config = dict(
    n_layer=11,
    d_model=320,
    n_experts=48,
    experts_per_token=4,
    d_expert=96,
    d_shared_expert=128,
    activation='clamped_swiglu',
    moe_layers=[0, 1, 2, 3, 4, 5, 6, 7, 8, 9, 10],
    router_score='softmax',
    normalize_top_k=False,
    routed_scale=3.46,
    balance_loss=0.0103,
    balance_bias=False,
    init_std_router=0.00613,
    lr_router=0.000852,
    n_head=5,
    n_kv_head=5,
    head_dim=64,
    vocab_size=21223,
    norm='rmsnorm',
    norm_place='pre',
    norm_eps=1e-05,
    positions='rope',
    rope_base=10000.0,
    rope_fraction=1.0,
    qk_norm=False,
    attn_scale=0.125,
    tie_embeddings=False,
    parallel_block=False,
    init='normal',
    init_std_qkv=0.0239,
    init_std_o=0.00509,
    init_std_up=0.0239,
    init_std_down=0.0036,
    optimizer='muon_variant',
    lr=0.00805,
    lr_mult_qkv=0.7,
    lr_mult_o=3.0,
    beta1=0.95,
    lr_head=0.00748,
    warmup_steps=200,
    schedule='wsd',
    decay_fraction=0.571,
    decay_shape='linear',
    final_lr_fraction=0.05,
    batch_tokens=131072,
    seq_len=1024,
    doc_mask=False,
    train_tokens=1099000000,
    steps=8385,
    dataset='wikipedia_en',
)
Below are experts of layer 5 (counted from 0) of a mixture-of-experts language model. Rows are named gate (a neuron's input weights, with its number), up (a neuron's input weights, with its number) and show model dimensions 160-319. Each number is 500 + 50 x the weight over its row's rms, rounded and kept within 0 to 999. Numbers have three digits each.
Before each expert's rows: a language model's description of what the expert responds to. This comes from a sample of Wikipedia text that the model never trained on.

# expert 29
What it handles: Quantifiers and comparatives
gate0:496516471563419440395498494429457460502555510474516476479553400509525446418508508444511548549485567500461457457482470522499547492532530460565462487521508508514481477535514502582416561539505573491528529453533518544482517482395615493447508540427573516517494469407456491458501489433524395461452511529458497430518521512443438552512509604478464453571558566556564511441574460430508506502482534585500455562568471508480619636521515479441542549554559511552414516547520419542415488421421478
up0:538517505531605465619538598519554545504475571432557525524510540487509588558437565518487509509476488539558513530494537487564446489484481470508478520587514508512555550489527441501489507570529473516580494454486460535525487554573463575423505504561417500475476568586510476508462541546534416546424492436554575467481499545525564547458555441595464561527520462578569493497456490595415575536485505526493477445436541467552469458492586509495535479480500494457534474558521445455532551492562548
gate1:471510591506483541474556561492502526514466498481553468485528433545472435524565593463444526421491483573452547546489574519528414523517459585573446523482495524578447458384577476464534492505403422531506464541484537475431445508491579437486505505557515457548505484341467492523520559429561573512621539496556523460492524485557514427509462472474582573552556508469448488474561570528552465549513547486549570416511512580503483605506579511453501436424519498483439395490546528494421491487412552
up1:460562438485451575522511541407584546512504543504557373542622530470466462500490540460534510495423504453497414532501446595471552465498549557454570601516574478530506444494446524490586458506548511522574468588478481479541455470433571452464545494459553460548532503464491491387494433471576509465470558562549561530528482403443574543494450438415487563511499477593450489442552516479383416445474567538527447596451460530545421527559495472565519534439495450530483599409589508493491547507597504
gate2:576425548493507541460621485605427478491356547533534433455497458487503483548462536533478398508574549569551450503504494496470490417600475463572483604496422588426496447511463441493482484502534520509485519519477513471435545585431460478465507458452535522549550538512557473555524543613468553513509493518500537587491609591495547571524467467497447534589415567586489475505534445440504482603546487645533514465447471481451617453478398462479465510523582555530540450580429467421484398524550499
up2:450461540457441565513464577497489535551568493519500498411500459427535506513506439552599494608460477484472479539520542524543478477479447465542570499504517580491499369541443491441536592563483610483528514545419545439606419487521565539447488562563524572502492471462516450484413553442585513570492579424416473504508428490487513495414527523540427458410469466541597521483400493509466544443513500431432490552609586522502491548446477538490549495564449511485423546487522524525497551487537453
gate3:483489513482358532471433395575523589500443436500521501478598489467521487515517484520553445562461517529501524537569442502602435427432528508507609534577526456521485485620506575505522536494458536522435559524498550497460567541438381490402530498530562588610513454543449484495560589498512485488586412487564581472488510516472594443518543425535465505534563435494473518493479483535592561633556473543531571447480516501506633483496492535459483474511435518498478556536456430533522496472562517
up3:457531450485532521443567518475410405493583447443485544511468522434563483547503487502564571417522526482480503459517526487562524491440445481471544519513598455486519461541443492485481568519569459452449490474486469511564532497525590364414520478444567450431420517511576569488479451555555575495454517486456555455501547413475493459522517486390439508495434462541547521443451581499564536475582509454463491526577494514563444562484561448428475544433463622470563465494371436491487553537517502
gate4:505425516556464421580517549573521530520468452445516574511467449467439445590432473507508499584510506496498511484547493533563526495344446552553488507435485478605474470540441484490524470569477554505426534487473481507437551439396496477502525604473418445472523410527486458578534560509537514504434488523488499490624434527595491429549551535459502465460641455558485450409474567506523495522460524534483570475545567405460483467582551536491424516539519501451551470421434478443561488462483447
up4:563530551462517425383456508517528454528548507547416486556412597499613544474489335519514453442464506539515444528427472611483549548493466578529439496520491489470510576422478460500486513503504589496501477425453478487533445480481443509526506369456532515548498575438600491451496533493446553399471515417568480532549509411402443505451607544456435576436492431509542491616586543535510470457464491557496473572572556487491505549505556466490545502473428508566471501510445540453518513523468501
gate5:466415489545455427491485489477482539524511503505563542524436580493563415497513452526507482474538480492513613520549542445419482550595479470472507456457567478473534459510539457385509564508479522526502465460397470501543526477525515532439538481498499486520428417557532519435571530470530540557619476459457562540451398489504483538577475440546525608462531614489433374422521494481571401469533471418500595546547511410518420445477530525557490564483572542458407503541473489563382500435490453
up5:499530553446509529442496626427517533562496485434475496468452527533581529480419586477401487438490523471387623488519565574612509420490574559499519587528486493480529411493449471543493496608543489511540501534547405497440545452526558473554483566597425467504543469502511540530507508533509466498565529498442529509492449475474501541494426536557426485433534481488499612430363507517495537415514523549546500574541504439483559474536445425528554521610496517529496540470537441497514517506514594
gate6:566551499468493541565402544409546540501433512477525476579537511524519532558501533562583504430439481513502524487518543499445543431560517656478452524544559522553526496494503594441461539523548479492534576473540537540568546551545506495407501631503476447506538503476468564523479487490479610423572520609577474479518437448446513516411463519396471505482569455493522453566487456434508500538538524443503492519519465576409519561485421579521510497574493448519647492454544553501564439434533530
up6:420454418532486484470478404488429628479532463416516431489503520444521525493394532427539513493514435505470469624416486559533481531455479413578560523550508544472512526326591463518575525426467501434654514588520442508472397584497514494507520472432568558481492549527484472498416475509510445598515471583512469476486495513425482484487485531566483525461506512463472551494536552538550591462485490469582544454486452607626467423466546512560501557528401560560515532502499446485503437486516473
gate7:498494547488556503583482515510552420539499512460549540437412498529544471498525550527507508450556609543541532516456535445481449500387407476477591526557504494366533510461550446466460585511605498495537466489564461473489492418581528511495516460476501500424479522504502502514568579627505436486458569447541507506557511450510436466553486470375484539487561459437578454525515466580436462535486486627503481474623612543517423552575473513447472479475483425439570492536597466573446466562538547
up7:550489499514533472470442454536546471424511447551552464535480538538535478490520474476539490413483391557457438567494593515479460424495539546485424499517493597525537524343528397439551550424451541618502481440511443484508540534463485465569528501463457588540507500500501435551504423448481543540548543513541496538497416594445466554505541435492505539501512457528489542590525517482478558473480528515492537410503481436601523558451390531487496579526523519544498464584516431481456496641462519
gate8:560495440446517516556487520511569417587395619439524433614418395492479462517579461472503557551506516464588463550445491460584488501438434639536489588549553525533523426530497463558497502502551518534565492493415530463561530519464570521558575469571517628529479442434549495437440416615508567510495496452455479451443421483461518462538451502475512530537529539455523537400428573558441539523547451471475570505541514490603586539479465435498460641543506530473499433427511555582528457475470527
up8:541460541365474468550561466506515475537534422489618597435538483493509441475499419465498487535448469575515516524486484618547574488545551458507473535431460511519431519547418453433416556486537543446587470519616354498539454506430486576554496485542460517461504449461458447514513537442483513538490480523514513485449447501574465478567526534539563519609392471491460515509474509437492396464520496515452513532545501478592511494557491524579480536512543376557489456543532523487478562460452442
gate9:458519460458552586524497464532507472582407490440503453458580514512646497532426534572462497491427506635527443470505517407522510437493484515543567530479544536507545555461551497539534516553494480553498517460570523507417458569440462444405575528439505527527546424473502505515467541459455557517604544570477468423451529470501526492458405533587614508499510514503553484558397559628497481521538504492463597396537432565433454492597513590513421469418557495480489536499468559571491442501572399
up9:442509454433528578597429492490423520574476583468566477506447498451548589640476424537559542484492453522449520480574534527527517450529475532549491504495451530517467560456505487467480505501613534433511491477554482478555496528487412511520462599488489524484437436455454522395383562500530532515526554495509481536458463514434460553498452495569491522514510626533449509440488551489440624558523560494529533572512486462516529523566538509534427551568542442394536526635597407513469481477446408
gate10:543485465595562515507514558538474548486561497518447493521494513595497461555547520474411462508476505498528517461550602602477490474492487528450544450468571470479551498425591474533451551568526470572542435592446553486480452561401558550529530538502456503440481488467498501533502524478484530536490485607577559454594529425477476411509540540516570509479585393467541529513543476502509477452504453466526504480538523555490474493504503470547478406501493586467386467557494549397516482490394479
up10:433502498483491566469374483532469534480465462578529571497531541527578492437533541533458441526478484449511547483582510515503475492478576450555524481411519613472560615600492492534473471513465512472519479518527473413552507487485366490488464557517528595529499514451525527417564504471503492518563478554506488489528501531492661499506587624518496474480480533585578434626527528525505501428392500505539411430550498528515513460549508449452618554519557610480547615503581489535504561549479471
gate11:595430588511534524508487545472527617512505453528467506618557483500452602437491489507495545474515512582454532554493413528538567595467441541476477486471455436549513528365495475506454603525533571517479463491523509542428609525471503561596549556435475461482571408481446514566538545612535490449512479512568519448567568421539472501432464448515510465429496502509574471432526456510421440532470513625588514485571437459539465509441502482456559476582471467528549525487520529555567541551497423
up11:519535578514496548474560528464435433518454555521444546471501453461521448514574535458511511544524490483500461541491527623506415394470425544464541563557527556569524432476493546449569453487422522491460469357510493426488453535469499501577613492484534495520422491465501519340505469450515465526520434605480459542500477526489512476567549426475452542531510490522555443436543555584449586474496579517490470462416449470562477494504426505570502514551500513528492542400582561550460434617568513
gate12:547488566540496475525545552492533455566453544611535536479524539487469515502528497439560479512482559449443378473497504402470555451500467457458487532537617495501516577550534504425492586495515480494487553423533513500477504515473474484561543480584407512539396503516543460493442437449456396577514491562533550522372554493388497487434503519546476418455496432557476510422487468564563494511608521544483544443464568509470527499540485495553531468470480457439488383579556487539548503432524454
up12:555564434453514399473551571456466571519514593607599499510446509505579503578502438531505467429451506569454549347535427488595465498497649520493511497503522536472522419530532505432466525545466544523512453503498594460585497580477532449506469559503528561459503596531543518557529470472560452530517501484498496466426484494519541522601484550476527499449534524461575501587507498382510504393554409552522491509438496460434485469606514449507474503525524495527514594521478578526572462452542563

# expert 31
What it handles: Table headers and units
gate0:457445439484518600571531546516539451479435515532600504566420515430460520421383524509475529433525562442476600459517491407549413452542450388489521491484521501492466543585492454422544437498493466485510496514583478409504468470507544603569461503557460445508406513520475453496365442549479485497493559436492481583493574436474412461450456377467541485513539478556500485548493524546526578496555502502462557568419539565492474400492486445569556478519448459560501483465429569494472563628513499
up0:481537557486447418490578580484468412441504513543594496474534495509416454516553497500452498540498548532557448515461544474581466519470451508492559440548533418419464541379421549534510529427506440491513495549469451557528480532525414558424571423543456541516572504485605559552548565515492483535500586470402531511525426512566495488572489509490451486466415508483580454453558544489484460549429549475523533552521525496448565628570506489443493439547594439454551488555504532414484520499610446
gate1:526615425467497554588450446463498539469506403514502470539433499361573537541587586488445524517510496593512488497428428645506467491512553390496479660483415503446507539399521453474566479492508510512386524533540506433567531519539495495480646482457398555587424567519477564555487520436477547513547465495492494484546584460504514522544478491536513538505493480514602587616487501581552475487411516457484573498484470475465477465473509508413429421620439505454534554507619459544495426453567451
up1:416486447468397510471484570467399498395568533451475496534514452454472442405490474457528630424493552491533501433488537470535526491516444496447495487469529566582542536562408490447553412460453471458555486522609497539554566594507561528534542530529468555503473491444562512439491543458543409498478506558504486495471470511580554470516505540525493526492476512505371555540554514574594601565505501517546435503538536586433501457598401518484546553503504479566471491452541541567489538557408531
gate2:473594536432456571449582505416475444510472592400551530535551530468532438431486487581422518463401532537532560547484495548406477542638531557527456581445434528522595540603513521417577459522451422501430459528351583471556491577529519524482375476433535433544486525573504468449571491394574436493571548623529479418548541552487522475398504484583515486452519469487482502515573530461450427418466543459505481524394475480489541512459556415523442519420453443539461594463543449481535508501484444
up2:452569510593509465434425517515590431507473475490407450462459594500472515621557487490498480448523505524514505500551575547546526428556501478535436556417569501428461536431444430524454529526479627467441543555549553500547538427447508530527560450575442593559471467534613471424519553437547579465549569466561522496468450508515570556505392565457447460484534475478452559542512446507542524570519458518448564440440543502508565497558428437407581483526442535495534534512551543502413496522477449
gate3:495451490577491441513542500425594623589392508571499447536482457436554449466499553501478501469581494540503521493467481397531530561583549450424531562418520537514555489482486525525452487535438470507567474554481562443511498469377502442511598441507469504568479573478481409474443462439567473520579493514553463592395515676538551482518540439493519513512484542466495453472587480484540469494531497493570502503497460552577383433558444484475497525481473495517484535556480447568491440606529501
up3:498560518443519559409532435516462550447500490604447590439518530517522487481529580560590473523494505409470570501447518440459561435432437485549526545462484480509520550525520541492526470548530473549510489576489491544507475478504400460511506520520566522474533439418445560520476486483514466485488460521522472390544452460486511541564537560482533541517601486414546446463558498507553485577542450471503437526502476600498462445532522515456455603520499567528510452509438542500487467518506489
gate4:475493517489547519460431558552548466466484525459468444520531515482559488462487518503511515454495495492522478441571429538533489475579568487509491548568508454522462570464513419474474526544540436537448522580399633549389434450494565436390536513459505562542528493528534483442524545430467361573581482499491519595593457511615471536480541522484528475535556497506451519517524450547394437503589547556499477420484539479414455511549438397490504520607608550441545410482507471479483497558486419
up4:541558607475571414563488355441485465452547482477470551406498478557498481396466538477466433522538482498533492491471541607513508569587404479511485368532499514481405470435517506577496541512537599527565521487532620458414376489438520414595389553439473516496535552463481507541484515504582518414423405592522569618482480540448480416480418472382588451449396532536461573569572467477467553514546502524563576490478501563453542531574513499504456408471481528510512516494448449563498468545565512
gate5:444536476552477508566475585492449471555527457494481545475446441539486515516489433500447420424512570528397546451511444489518554482530512439493541518479470524466549485501447430514508473517459539543515546461520553449576503573412480513502578588521461521538488627539415483445462460507585483496471514559529588549529490496512511494556556500380553516549519518440508497451486575484490466498473514504455512539460559476545513467540403472507491545506456445549500551456579469599488564562573520
up5:434547574530485483496568514473431599581556499502528516430477554455391488543481546500507498519460538461437462504554517539583498624459582419401485542490560548389492500542461462483516547537523438486368470430571454373546433453538631440539527430507484460412431520574517455494475592465542539472463545504461528553557501500524418492511543594479512462583438476566560572479458528465509456504459543403555495488546479521512472583478499546554469471597496480578455524439508547529458538490540493
gate6:491522545495554430424535474520470522476493450495523578564481483488540392559562506568483507481525536536453457468457511495485466450550531543487500567543395577437412550574549427468432484442390519507434513476577577527554461506577499450538491613517451503530518530543641524535531425448470520550538460491510424521431501512398488508587440523519494487444441445467535594530504526572557580449475538498457533447451508445440543485545537509430447405509431520504513548418558521588532521499439514
up6:485417429469526596495488438545539432484512521424425556562491520566510415459566605508495449496479516416553561498561540449529404573480489525545451484479510446563531494485543498536486544545504589458475502530467471487473583497443472499408518485475657449511604604527495487517416497456521466460482500587554568508520442524512462521573458509472527585518493489474573514407381523551476410456427504482526554569526569513510556519497438511446543436445517539562530485538558555492511558522504548
gate7:475515473590513471526499467501456477550522474449573492599554445455477510440494576525471602550498543515499485503458510510521415467471456543601474566607519435391492484655497382559559522531519486552585451512506550490499477375506499418485564571440403512604421430460479487568489437527420430506499516576558508572466535550525509550558489572486430443473485437480505471488560570625456504457566587542539464436494484530482549523499485427469465458564462477473482493531493512584521511470578531
up7:529505474563508462507502541575416402549415521533468646397430635404441537503512459465534493506482524487475453449542468518530439416515551557524409439523435506542477502462427480482514554507554538537497473437451560549570460575500461493594437590476485548589468594524482539494533585420530474572457479537473558463487557547536429598397574572501495531496415539357444530506462478405445580531567483516561516499565548480413455526492508489462438603501501411484507485521439406465464519529475507
gate8:535502391530419535469532512483432476522434459467504494493496565457471416496491438575496461548447566423493494510507491506501437533614606479570553549511460491462522497549436489426547480522478507408489522488479496600509458500489454487447512500462510563499448454427553554482439405470592463614443536422569541523567547614534510474520463467498582542362460526554418413480391533571549578564512565543439546446487532509587468395349484450505516506529478461546498457420605458506555459524546457
up8:524502498449500562462547451544511523441482495483546441551515475453534501378537425492502487470509476527478464534540459548569493499529406581433525551433466433502512455430670429554521559486527598532506437443475530531552487560578550503503558478516422502501471525513432461576493558473576487506425539568474580530465503479500516504491524450463446474488500451469512514468575614476510519567503454472447519441535467562482448529555457449514423491452529585402496484340548558533520540561466462
gate9:465456455609445490421547537599492430480460523467434540481570489521456519465485523577513510567509490483460527479451597532528488546527557539448526606541386615517557449546541545500475504589502508491482492520508597439437435520546599459545544524526501498545502485525519543357343437444566515554576533418565494502496529533530476566514417581433481433508515448575536424546498578541576506494404507521498458476333444513460508574450467434375493491496538541479468446522630552535486479522531422
up9:503494511475468416523539459472536457567463566470405576477473597508422492464513535462474496386609600560548502435533520492619523463469521496513484519395429470509475524601479525439529476483468550424545604528492462439585547490529522438493462450481569513512448503453470441510637418503530574490461539522484423524446475492497465532535506561533518484491446468398464436408476454466485551549484442594487532484483596515511594570520523529474513457458457526433588468419418506499456463533534572
gate10:586456484596478495471491454562427548490505423467440483462419480511443479448484450458495563438555509574514452475488458444501510484432401558548510511499538542552482438561453582491546544518568536546459572527567554555427497498444462589449479524473433438527498508510451441527489578389477540468543556547483556446533500603386428468473490499547440679504463531483604455509528465432544445423463419531453540447495436555502483505444569478507453441559453535546488457490570536506519437553458523
up10:493574505414489450489554478523577532548487431604455524491501564489534553507493603519513459496458496427522529428497451467521580431474516461557522506486406428440456473576427430524560435474512473604540465476512518510458483423461469560552414513484438527504374494591547468503494518576558539466521460452573405600501378482527394484503469445456525533499464509479518501505542514516505460476522538527450444580536543550425435560478483558512455531506456487528505517381481436543536467438477417
gate11:556534505525548523469513541490513388558509520640401484439592532513510440471472546467495500498505487512476519469467565484477514531570514509453549586480544437539547547446493533503442498521463448486495481405567488560444491467456484577579467559449525458472424509491425553457494497534490507522503510505549505495509559465505481458528507447507503516396450409422506526553572447470542481590525524511496519444383451463428511422455520472514494486556528432454471441483484469449442570636503459
up11:492471479490503484542563541518573517446447434478464549499494480551412496456528385526528509461410612483445506576466445497542388557614479449451573544443432505447445484496603479442552464456512563457468518527398491511545480478557548533450576534530571561564468450543475450482507434446387498496555440550573442598451529476527515534528513582493603580572550415512577539475493530415468452454523434450552408499598509506419509460561500561473511455532458543434546492486510486483590508499407574
gate12:495552482495478521520552413582523561502455419476503551499514597524371516577481540498553460545540569495515518505505460495575482492483423530538501541521494426503558485479478493429498440486519442469441589498515472530538481541522459481409511562535553547415357496625483502498457464475513452489439463469523562455433491469520461517504535411537542512468533467490499541442508579479500549447452456536426559479532481549604493532513487452502460418479473531478551452444561476487436370440494516
up12:485626545510429490472408483438485455445521439527471450534546527414573509419528420511588500444499441567555462581542502512480524504622497466424451464473425536475538466502475506518487433472535524445451488473470516524428507572552523536561555588569436514574628488523495445503415475465582593466556467477581515501593559546580502452482536475541423585479533510458615535460427522533430544516491587483492468509467537514580525460527403535543478521502519451526466553487439485602527588498418477

# expert 3
What it handles: Sports table numbers
gate0:477459505514665564608495541544460533478509532566488544560490468466492508511488409436585517588485512485526539469422529504491475474436491525479600586522483427536524468528462457396439498461482397515562479546453436601424548571551530482452518446565490449587513502550543571569390505581525412430476521513597487526470507515455372414525452437536445592551467503469613468486470464426528474454480469504488414451411505543406410523529507491526521461508546481527643521409504515411533598543511527
up0:651473537537646422492519536450522549517511443521435531589452524536541544513476451539496478443506568451516436562458539431499552499471446506492527618484442493450452534509471447490461599409522477574512573499441455452471496497459435418448573469561525486513449486461507522438490536496525502596443444510525591489516476479404452490480512461541435439547520500595549552508572507461491432474545481501519520561485461523542442438531486591619455499576474455558487485497454544566481415495507479
gate1:515464491554559465462429492476625454589507435533481418424468588398482512444560492578495446477487421499488559446472422538455478556520504496525435532484514527448402558534435526500616448521449444504484462514439480492453452559562468541495595424488527396531461557446470524507456442435523518540443492470547508470426511539500514547541478514478532615566525546536460489414512472466558562454555425453469515407529493578476453448442533553499456582572438476463492484550512535423467463402475485
up1:480481537553437495507506445536486476503521533468557454512491451537545431468417477442440495511550534435467562479488483564580478508545501431596500458559431552532496492528530546576519550484528421489423482465479491450514411465563538405534478482528556446621521501552519432541504449467498553496539550571451411475565601521468573543487472468456579512486588434465564484481573511545419486566506555453425629407521447589467543603512468468485484537530494550519463411578535535493466489398502440
gate2:485503528537470478456572534521413435476501469504500594526568515512492449497526526494512473326502442483443478531593478562435487472580452495463486394495520537608473475591465546468566550486431574512425474480541463506484529494498388564463525517524507539480502423444542501525482518482495462462516498474391597526490570561561558475402489542517485514482517486532486514562561524480492466489533525517462491537491583550491494477447454491503446491560498435498340422532547533427535444535410535
up2:495548500395538461461534529552509520553439438514512445506495512548534418523495508460509536578464468502370575566497559623415417491558533464549543611494515492470447519502520481475406445506419567452515520607450535558502504444508498479494505485454408558552427488427472522490616442416399512499495521515521432452511446485522347501496514503458422550586592550460472498404540504481483448464485447479481482418553407430467531555534547533484415433439547546517444538495523535536519421488511505
gate3:536475490500479529531509508521460473535437636472483462474504354553571501477425512536518426470488605532483490461411490546495524530466487521538495485475515516462542615433431490516546472547475475512480456522520467524466396553522599610480516459511520505485542472536574429472531534406626520447489498473466501433542469475495418502470552494491463549476555496506514480447585463531559595485467476552477542485460421345435574408449442511491490407515448457416508412582440465497534505551497520
up3:554425492627563569463533501466534599457442462567580559512537475366493509516461508510538539518445600534518523460493426608444401464430521405540523412485490493479456498491566531448467514502492505564538508390521509435608540467518502487520407455548522573503513539548433456460486447520358568458460511472557471540439488571426551559475529545521537553554442483473534470528491438460546477534614453444441461586404512461438455570498544594483560509430465609572496468495521538560479487437423546
gate4:607495492474569418635505446453556447444492478509483467451463504525432489512459429524498490523513365542493541480432451577477473488434432531488449488518473457446568567569437531510486578462498488568565525539510501448553494571566555447419488553543402523454477444501439506598479413526536508465465499485583490509489451541556546544464433484458508394468511530422444490573546611446592485519474530461457607467421535473427472484587516524497556459487569566591425571399577535518509534429566442
up4:502585539500427489539561492499556475436497467468461519545463510452516487443542461472389429564542511455529584517515474462472456522475492572500532449525484512467485537597435468633525525462502511501490537533397443492501588443493544405482557570482481523480528448462544488513481499466530463468488507470474389461503526475535607591462435428467548531425449416493494618627620504555510536485463522560499489479489520437511413561564389428568499431455564464464539472504460504449500579549441544
gate5:497631567474481527599488464486558454507442485375473503461531526535479501600477579545532467507554538447509510547464521585551528531523563452547476457529517482481464607525560549551557503527565556457543484568506540473474488554522529600532539649483501550450379484533531491553498531464478506566521486457580421564517514457524465436527476462495468576475534537487577551535483617558479479424504490467380585460445498507492475491482535526439470526602449546494518449482565467559504494485552522
up5:500475481488426535537486583464495532523505442547541497513503434423564569439538413439479571518456586420469421496546450387537447477492464577528509440585428462476549549505468560536427617465628603413467518538484534492418555467495492441509581507472419460492483553435530516527502480484425511454427526503447475399595469470561504527490438506460509513475361598499488509471520581492553510550528529424594568522507568466538537493410483431649499533499583569521455403488475481417451626449497561
gate6:519458541505517518482519553564502497511424459501493475456572444598517433498456526559469521525497358541422537454479527482528470535528457425503512575499512452467450421583473488429593492464532492499402525456463457520513521498472470464500549512523493481566464443514475404441519536494575474469512572427466461502567515567497574482468405557478574489520545372510437477475503508503516529329561532437439515493614448447517496523598429498604515450617522442398519566481608560526586445556462497
up6:572453579481552517528500469555513583574532459489499531434553567477552491539503572565430541575493460416482599489528528484538546490502579433590508561502548529568513480434460540481512452498493498379551522519479524558494393377569567487443522468446528461516509528470562510493542526440616486534438489571519549534523479531500467542524564518531497455436506511502512442560550564475478500381540509442497407477461489519485481521467523486550565501448429621404597430393425526445495598592451471
gate7:456482476502462555421542519527611445508517457428539492463540429533517490457444479532547474618360500490483552510504458458512462514479509483598497519458467545506580499499497473529477457551513537482549582516514476516440521561535549433471505533424414617475443508580457564506507536484520473427478516480536611496558468628587487458491450381525451474518508479386473424555565532501500499492588474448433519487509443562520579494447461521576544484467527498440463379484445453400553494463502450
up7:544425494422441643491564538524473499518519458541483502486424410380557518444440452527532490551491467525568558522505550510490466513468515471552537420471416527422507540510490452473470433469592507544520530530498445559593485477481571518588427483561506498479539516511390455583330608534576437568414447533508556551522591490445456515472498477475422521506503422511519489539561458565541532553495532577488451541471521357453435471485613531478485492515527445484462461459555440564479425495490593
gate8:503515529528500527466522463484468476486450447550475415486437541589398466429413536480425515589488529447547504483366373537526502525512484557493452484618394610489497437541555435574501508399525496581412452505482494513476506541505504450457438455494531400510501517531490572534512502532465465529506490479485530379543503518544533449488438517503557435508400549598421522533540522497475504507548452423519438497515430474434542453547529510436483466522480499514496469406525565468574516451607516
up8:542578556529516501535567415527488434492450523571399490458535511468482536469541482429571554503491603459689431500492520456502532431493453492431494471449535501548473591467538501554435578541526490481464511576380529478526546457537482476411498578534581530527480421404547499582564465508480492523518523483441483467515479471402549566563530530574479529479502497432510567458480421393513549464561557613471551411447521535526547409535465572483456540481481469492576462361515546538573456526431484
gate9:469490566519508545457472491552516573494530500520486461512415528559424513488403516531522522442570516462483482486501475507482550551527443488458465572465432471387490521538456478465530643577486547525448451527471490550509590529529562502480492538597466454582509548479496461392398457550586522537487458527497523574504487504531479486457527495471507450527487537402501501557553363500527536519477376405507537442469535482515412480515477474434523469484586504591529488406522523576566514529437511
up9:528455588478508548521493420536426508532527474464434464408364535505430458432500545365557493422457534538479426463583448487511505493477479476623494419540522535519504598527441521514531523473531462554512497407453462578544567445398618514487541592513554427391483496508537520469511559518524473483451587474609516416497496486466514441515568509531527505531548376484413498535596467508402479574481554459524525412515520495496528525496439463417451534502475560485605527486500465521514517546514444
gate10:502495458507486463438536438552544560542543511508456478573553458510525477502563551491521508512549496509430435587496571555439468535579466511480415429369526563583496563493470521505505433446456471497493518403508543490459485562455566480513581492609467604549456520494488625558500556494544479437525614437441514468525560524596532580498480444602436423479564481521462528598564501456434539473460514547414447565533476574433432546596480547533495469489438476498528545396513536499534475590486462
up10:470537503633496391486489529585536573481556546426520447607461534541447586562524537526503556529520538517457472544488590448583576527510454462501565492542516475450426515582562536487601480468435566447388489483506530497549576501484547488475535573399486447518482463484546505470487540473580518500577468531457562507415451469523470436515488491570517575463510506550592493472611441467459480510494400442454490462470472499471527511512583564511513364493531579564480443484529590450528495571505513
gate11:492480537471475455495537569452548426516476406543480470498479453425474492488566621437485518551591507491470474625437495458440505503529608551527427509470485564487357528504502484567463539422512540516447507358500474509475499447514524561509447434509505549541441433517430624525464497473621448517472541500507557491461428437616523466499440523479532499518447495521521542558557555627528483456525515436593477491461429554494479451529467464548557446508495534651548481508544541559472488593477480
up11:349486514599477514512496486528499491483566536465600585514559532441460457614606442503528499486513546460498487506476575490509481468522478613473487529468435566481516493505487455472451553464421494448450503571540536539536562509440593418557547543485501444465450484493570470453446523405534548516484530466514488565490479472481523473450405555435527463436431536493535556572549508514569498462562410555527501471476515504560545574523512542510554469561487538531478342509518549494497487537557441
gate12:465528402568492493512549516640442544505608441517387482452401480444423578487491550494494487482589551552523512471466481466432427466586457565523540543441410530433441488508506486478545445526489404471372538480524541462511484529523595527376527513550482447438513590587446512485479417500487536493482448576533495536490570461462417485393494577563511471478431457576573533506526372474474583470575532510496537497525547524456553460438537570478525441545487432495473455468396387460467488520479425
up12:519540580455596542477461426504575482546451481583485471393506591489506511486497434492456562445551554544522533430444456558425520511465507466470458468550482437464431462590586518517491550513547490492543534455484526421429427452578500545464501476551497431474541460474457509502435487426468541527565558459483451544470505658517371572503502478462478596556484514537520493509601520482484432594537592449461517439465557497446552553498542449509465501446555534516518508559542474442484471490521423